Experts of a small language model: 88.1M parameters, a sigmoid router.
Below are experts of layer 8 (counted from 0) of a mixture-of-experts language model. Rows are named router (the router's row for the expert), down (a neuron's output weights, with its number) and show model dimensions 0-159. Each number is 500 + 40 x the weight over its row's rms, rounded and kept within 0 to 999. Numbers have three digits each.
Before each expert's rows: "comes before" lists some tokens at least twice as common just after its tokens as in all text. This comes from a sample of Wikipedia text that the model never trained on. Tokens count by the router's weight.

# expert 39
comes before: "\"", " (", " |", ",", ":", "\n"
router:475507506482549491478450491512503471480480446473511481465516427533473412540500506439498437461474479466519579504474532518509508461523480452503510528432462477524544487487411517455548547489484487514497536558430497546478520460480539478515524535448438495502501583519514499476530479490477500450517533552533435482441529497478496471459467529433485418581491505486506514511491495436530547635534558512621593496489511578449477487438510434543435427474538561495529466525486496511543540508544537
down0:438488454448487413549543477492569530432533488493556488558468472398492470512487479495529522518499469528535487519518450600451465495505454473476466481490529454516508514475468484459587502405522517446435530525439503541512511519607438524457430568481547507532463504489526537474459422500531489450533518541521523504507532565508514434450525497513515468483506578448550508472539522537503538453533540549459490507614492564537497455516515516517510577520503533490502495475472466497489495523387483
down1:554523477496473501496481517449492560588417459454477421555430485538473496429488460467453546459530447524506548538524512498520488550453421504533518508565505557522494479466547450412493506469522530532530514464447518455559527543487504497461511483485456474410536486488472499448448542508507471465538549520488474446632466484502464498482479461498451504534551490528491479475526559553456605508525492522502568505508580568503521439510486521518464505489526502464504600463530538549509430526515444
down2:516525503430466490521509538516510517462554491629601507483517441428496443480504469478500534451440531526488551539476518479508499484517474468421471526517519556603500481413526488447485493473532539478444496515572532473453462579472580509456510446535556565491535477471534504494499528444557544563500485508508530509558519523521455435549508495491552547526496485502506520465571428519385471450484509453503523499472419513528464495471450544491511491502494572477469432550528508502477500447455480
down3:501493452469526510545461431525533520561463519479521588438503495426503527486578465520557533516515483484498451522523533487547523486551473459478428449429477492521543471464504468508539523497515471509492495497483495503481512497555474484532592561526514431486603551414524471519495594495453490447509588523472508453519436532475547523445529519497566457439535515515557508518543522516505509544468509517413478530486406478488492441475543459485481444567533475435501529491529483419554507503400524
down4:474454546531551470513499433530451477508510487510532516476495573572519496418480426506530480542445517431518471516534478488486511548504483469444467545530467524600542519643502468554520451540492492540465462537515511594452508596521490536478478561470564584525500536549445474469518521497498489539476520484543481492510497492515491551467533485462392452534545448496543443485494478443413469447496427483483487449514520504513433486584508510469547477476534467483448463461553507494497499501526495
down5:514594498523528541498498533501467592476489571495493511517499450535534558501536507475472422451448476505535552492447558497592451523509512544479385545496542482542457551469454475518476512496486488440447455463492489466462426510565505482448538531443476459530453531446500543460461526477517481497492504604543492496468565549482532491548524451525519568441495551427511511507417493544485544488480426553451473528475506498508498535433505468531572556453474428487513501484558529454527472537537492
down6:490516476433510545494551503569468404527469491451504510488522501579492510501521500451479505542498473507469539488496457579462513491425509503473437506595498500514509386475474533444539543537488525514446499503489524599522471447460557450446471479484491506586523523530464547426539454496522532532488458483507555517455552520446515458557525492477500428482519462516603496504552570494569468525485476454477536479556490502497589515463536434472459534530525435537445457473528528459557498539456468
down7:409451493450498512538522490531517473515494484500499513526584439483534563508464435526557417577535467471544486548492538495459503517423506514489488497468481483506498489445423505556519488577493578460512559435505532496474529470485452478492455469596480521528463551528453460540552480466529494459496484493471514511478455509556494566497472568569499473459442479459521483434489488457551491583498403512470494466485571551521498496555571429512462488506507538586486535440434532515509505578530494
down8:554466528504484513530556477498494524493502521550550503559497505544473554401512539560476481534512479436448503407463584559457530460497435497473506455493569503506440525469499460534496466468545467510468528543522477400477478475461499489467545471537455577487536563562523526472514578464494465547519489454504541517464524503566464553415501608543499498543558483515564459505546448433482475494500421511485473522427493473517504449489552566512508505482546471482479483475428439534517480548478447
down9:481462515469567479490520474600567480484501473489447433486551472451540557491479472511470563464500468434443494497537498534494441502530461585457433436501507483509579439517493433487511458554554523466532431459441500516493508514448543474472455481568500480564502549475482474521501518445530507493547528551451469540457549498474498491555457521550474522453609579552496495473444539512539525484532537544455480509507425574458467565510560478526543445538519501522520456480459528554464468510531441
down10:501497454593545524523438509528524487565482528532549456411530541482545516529475421511455563438490473504519475472476483524473461434449514472557501486492436587465542489442381428584501457502437506553508516482483531506587555479481522510521493467499501514518517517440515588514489472449486577542512506415485447485484473457405549501502546487490538564461492459540455515486502497532530524513563531572521491537459544450509443493584468448463452481499527509511524495495499495533518479523492539
down11:496595550484443459536495533436524533512542475459474458537498507437428534502401529547504577497439542469517491509526479481480466515495541472487494555524491547483520439527512437514463545472447519535451521511557460529463478528498421548456559514529442545485475460513543502501400492541470491505526505455447465408518496511525546576413532531489404517578534537521517488515470543533478496476534537573466527465406531488474465508530505556511476480490501546545520514496471421453477527552553535
down12:469500485407500495485501534502481459483528481433485461504474581534517468514512532479541576546421465572538487527464544569456511437488596450469497579510531509463495527495449440546518493494525503500473528531525463491526515540490503469467473529531586484491590487478504484443519510471517509524523499495529422495502492565545451428492527473503488535502539499585471486519528509494437448504503545417475536489473534465471450474425467519386480451540485539530526592484589435494471558519448559
down13:498528517511440538443435509551521523462522477514496499535501510465516565499511545563492482563506616488407449507430510524480512491446444489469431470499438473487470465479496527474515428555442480453459506593490527490463493606514490469492462525543565490529517504470486551485502516510503564446558435524594498561520472578484465474463544543436478523450479483479466567419538485488507504528512391488459503539474516530553416485504493541485503550546543480457506503529504567514537467487518518
down14:497466516423497580503527515508503459519525410533459558506508421475546525454502549477516533436474456451480400468466492456558483489504473453503472524548461419470566538534439505492514476449413476542501502486466488519513445597446480567502477489470465524445575532524503509492485568550526503523522495532427574490531478516521484547524517453549496543481477524518520459600475486521483526494461509521524494468524498406508545558490538474471544522415464559569533487484495471569552541482458542
down15:507471451525482499460466499558435572548538478515420495464546487499501492546569523583506511514547454492524508494498524513513457461490464529421456441498477432549441520497452502412473528431513498493487503536480493421490497502402484496480470451456431549500538454535564459526500548559569515526514441498550551463502530474495486493520496564532463433407551496519509445521573562509582451530472466474524470498499541514517534516454456490562485503492483545466562494512489608469537562529488544
down16:456503478420477531506473462498448434561503471516509484526595522503473448411512495480493502512533437499512533493509512522530433560535496533534490446591508478476500539521468488549446479506485469416491551489512520536448478468520534523484493415487449495465468508512489461484542501504497538493476517476573449527533514488454467470555568463437614478528461471456494540543519522461506518460499500522425510564462533548501627478536526597539595516511451511504477544544482522432504534415463509
down17:481478525576512533495446525506454506512487455534457480509506514513512465459457464543468515493462535546480558467436554524528489418481519545529520472524464500531433496452520492429518545559524411441438555545492487497432543528500506443531462404459526499549498502429505543485502544486495481447430495466586558503462469525522456550503477481469508579478497567471554517486544496508506461444536586541566514463563492510423496513529418514501480516550477485468543607495453473541464562476520558
down18:526442556518550429558468462488441514394471529563459502530495555514536502513522442527517517480489457507512490437431505589481498480496559534494524426529533494558517522532627557419507485472489533564515425462525492522490492504534514490495458550506497478483367513542470513429505556459520564481519503530491526461538503516500599505509530523512494483501519498497473515521534493395465441492531485499417532523537434453486546516501525541549475552467469487447540471488500442473453463491471532
down19:429558497493506505487425515548485548502530567538469519443438496458420529507530452481500541453466489556474485513413495495499479521536537511473491400474501505545519435428507494522592489503506442528483428478515441438475479520536524457551535505476546481542552502440501492570483556443412559543549530516481525519544487547502442480489450491574469481499516524560502554512529539537414475502531577501526540585527471463469481495518482510437543482542516554493469511450458420496464556512544483
down20:487504462489496585502508480534412538532553505454570480492528502512459513507535558397498418485463485573511501514526575444461434536523501521449491463488503559478430592514486472523548498507461489521484398530505474472530528486413533476513521465486579486508464476518539558464445466545582524520505515538448563475522505461502507500515488507497488521500498538457523469472436410557532554489481475509540430523528531573592525439427480501528521510488440485530499487546499426450509515487457556
down21:468477515553548457533468561512531498457469483440563529450543491468549474498568446439516495518495510518495564486522497503483544543453525507412490524498447575531519492495443485479465559546510458521479536455470529524560492492453516504548439590573485522492540509475434511468478492500505446509557562566395517453537506490420414511507474460511479552446480504509401457480456551460512561507458461497508512529523526389416517502505470506511561528482505497532477449562541481574532515521519522
down22:457495470493558487563516424541477421508456496460518500570397486488489520529456505446546509560455546463493495527536557516457495557469506568479491448509437473557487524449457499505626456474518452527463520475582502483501481541533605429510453482455506461525467441514492484550521458557471512457487530519468450497477538515491523490485560521428545504552526434525463485444495502470495453439480515555518469504486438547540449496560521559513526552485458521594562478542536543495488518497482481
down23:568547545510448478489533487561499449466508460520552516568504436505545508549453567582535499543555476477524451487506544531442509539511494561487505520533461534570479428519498516529482526507586530533435455488514499430555454499527479506472473516507486483511496477533463529505541515438586408393444437504595478456493505449509541447509507477523442546461534485452486441534420493496515526487494452499507517500574522447467478502524420477499525449492484501562466558482534481540459504407496538
down24:562568510461479478519503448467493489603515480473519439472490520491478451505530543409561512480535520490457504485461498509541547498495479489567507533487585477487412500479488509516492474449551502514497466423474483425510435520477486528508453467491511519507520492493528465499586447515475489449544493536503532541421476530498561481509438467395543493528611556547523539536504517519505546486557634447555465468524518500459530466544499450505483405516482458466509474505487460557446567538519499
down25:526511508496547471487584419490443483471520478456508437432555451465469411491541492529426461472484476526458510471496497528507558496524495515501502517556464521507550532476539530515549503431515544528531460474519451533415523486547560487468506447489445472516452433535568471492526511463509454525498509538461475525495548552442456543546474557464541501433501523534556506482465553470491457401522519503544417485479481559495437544556491499494519522453483430573574515574478505563488601519516546
down26:470461452525469435432443446464530503542470507511552487522452470503450550476481473472523460498483497512443486535514558558506454560460513482524456459530492502496460589438469532512463500510549521462540549511503472570550577556548458514460460443582595532516492550593510596505546457505456441460491495520539461428492497445469560508510537446529556495485438512544465566495557477551462510542485504533461539462499492546467509460489514443565527492451531536489481482514463453427500452552471528
down27:486473534580480502540534451501540498523496422511497422427476541528502585489446522461470448532525489453503429445480528496509471546463584495488476481536548524479502520444527531448479488467529551540548543495518515501461550505508532469485470433532447493407469476458483496526590485439528476542446515514514482511459457504527535538504545430471545498510465525550542421569528487584451578453485575516497513508483583534498496476502455505551543506400541505501453450525491463472449529570541457
down28:439565458486517439507487549498488498493595485542540509468487507517536470519514507524474504467474511472512498556534537533538518513463573527543502519471539510440493505583488475514441516477472520531476488528437495513511412511512503562527534452474478530520477460480501585498529403542467501420520467453464479534409474478495480466538441465541455538507500586410574539521457367476463423478477549461473498484482460539539470497526512612492596507561462527545488488529481500494542503475505513
down29:504535482523517542438548555479467533546501512479481512452497482431442495558506503450506508466495475533494552500528588507432465416525559475466527528544484426532565459500516518522455502511540455497538533546452486530493496431453472515475494474463493514444478477571466482456490525504511480461447461531496506532520576524661502417420532540476546508469513546493555523550508443487472527547457549504475504445500524458528493491384507449559423488458511514510529576527552549458505464488531516
down30:463551498501532380557542499502498493469564537523477482565455459504515491554441515490521480515539482525488460483511551536409556448511494535485514520505469508515514502485530511539539528503477379487521566505481480584504497495511505448450417495490524522463433403547528516516456544557491497450498528508563486523494490534476486486589473489396549514502442476554565540489482505459452508442554537509442542485449515573527518472469517604487482473466423537541475514443470502503529421486501533
down31:401527500538494520487465506516508524468466617522507448524517504393491455478548519538470469452479511535532535508472498446458569551500483522540506530384498528561566488495510502484524502494531467528521568523605587502487403525439492496484471503506507515556517534449444516566488538485555484488539496475496502576504542535425549519441496532435496442448437467477503500500515473512441531487491540446466532474484490546513519494484522462499491415529504416458524481475531586545437531487485492
down32:572433475521452400467479488460518484494434432569493449530514552486411519481510493479505516530425524543533506489501483480422458449599481445486513521529502557482500409459481508540532468533488484489516479482522611435522552543494467553528429502523425489514516488502442488467533529550473521529534513461502533507490522488527519495430545487506525582445438424522549472548524503560553462560479474506441586587447533492534515502452521524506520507517507530484554504447498522482533535498449498
down33:463522472528545491441475516526492530514541443492456502505510486469483471530536522471537438452464490485457414478458531543596533529528521477494562590562497492449548483485494556506401438582482473508462500479546568521582528460502504573461543510495428492523531459413554515498458570483453586479429411561469496489513471522538502542516464494485561476539432515550543549533469511511456535506515525457483574511504525469441477509461472472512549537529469444481457495508497432489540457519490469
down34:417490505469503499504501531559504465467522462432485484526532535499548531432488507510483563517535567496414536465515526511459516521379534467503487542480494535476459429460519513556430480513506601547520451458482600543463499511415471479433521581512482481475515475537493532452480522462508520440536443487436496499482504509553603546541497525484505565538432526495453439460495484555515442447518516493474532451507487491524493541450573492536482414472486579487515528486559539525520518523493546
down35:484516451494462493475589505544458555512580476429537524491566451482525479486444496546538574520488476503535538437459479477502493556505540440441511481421569567459540504557367515589416495488538512536513470509431551515551484458493461502539515454434482521532571447572516503503457422577481509480545524578457568488465445457493513542504473539501502518504467500470503475467527512537534498593478531495505515479480452450533516497523446493481495474476496489456497470519473500536488438554519487
down36:531505473437488504453441419548537503590464485442490510486458595493533465476595543535509505449538448466468549476485472493504559532547503526517488519448543460482538511478479536464504430474571464551499551481536563492485538483436496489529498493451503488482505465592473509519490483471452587523494496509514444482499523470490478448445499624493483471469524416608473512430472497485483476535497546497451481453483514480537478456503495552506505497516567446562478451511486450569550538531563561
down37:550420509545529513493542541522491509568556463412459537515499485489444445571525602504507460538489449515428518488482500484538482603520418509515488511468505570533528446538530546549507517530531516442483499539500540538493453490483481482454493426573414487416477475497535493485531442529471493578457484473453499540511494462484504497491425487541551545445499440475503549512523476531439479441463517485475518515496504508488514422473446510579499510495505527504527541604524496498429580447475533
down38:534526502561502495501497550516474504515464548565521525481562466592540477504435508493540406529499455455433428557514433491437471495553531489518598538514498572505492489530505432526549543470504486494570510440514500495490485455506471502494550484478583503465508509482463413470520512520535558520553475469453497491505510451495598438419474510417592486476495555507527455500377510476445567531518488492487488483492437524506543463544529467482522528512530530433483541511522455495522468453456499
down39:493518459465491489469477476479474424597383495497519579466508440432528467518562459574492583482494503475456543459457450482527506486452433484457547514585528566510472472574571523523476473491549454450531495514539472573449496490551532506536506465495526399554467532548465541466504440479554524497467522547472517533464434492450479472512541437483492520553505533482499493500544440442560480555516508531549488519474468594562494479464502499528516481480481580518507434472476490536520515510508497
down40:461446489462519541483496429440452499490521499502469546516466503545523467499533546492533422524454431482484438524502445522495493550508494473472479509437553517562490487461460520480486586501493522549513482577554505391456535495598423558509549461536485494594557542517494477511534539500446445435531506512495479538551488500422420444519574481554596561468541554499546473519506511475485557488484513487544551484448465466558519471469484479432475472446586489504511498458530504525499515502490467
down41:542501529515507525470443494488518510443457486506463481492521378534491454464443504492510542457589477572470492428533529440515507508565456523485495477418518431480482514469424581459508507503470502511537547458535528474543497471523536531571495485523540510508450530402572577499464441537545557485468493538491471459449529462529475473557518474541521482537447470490532520445522512451537576502518530511580458511563539520488431522479546517446566507487596502453497562516530477461455481462446501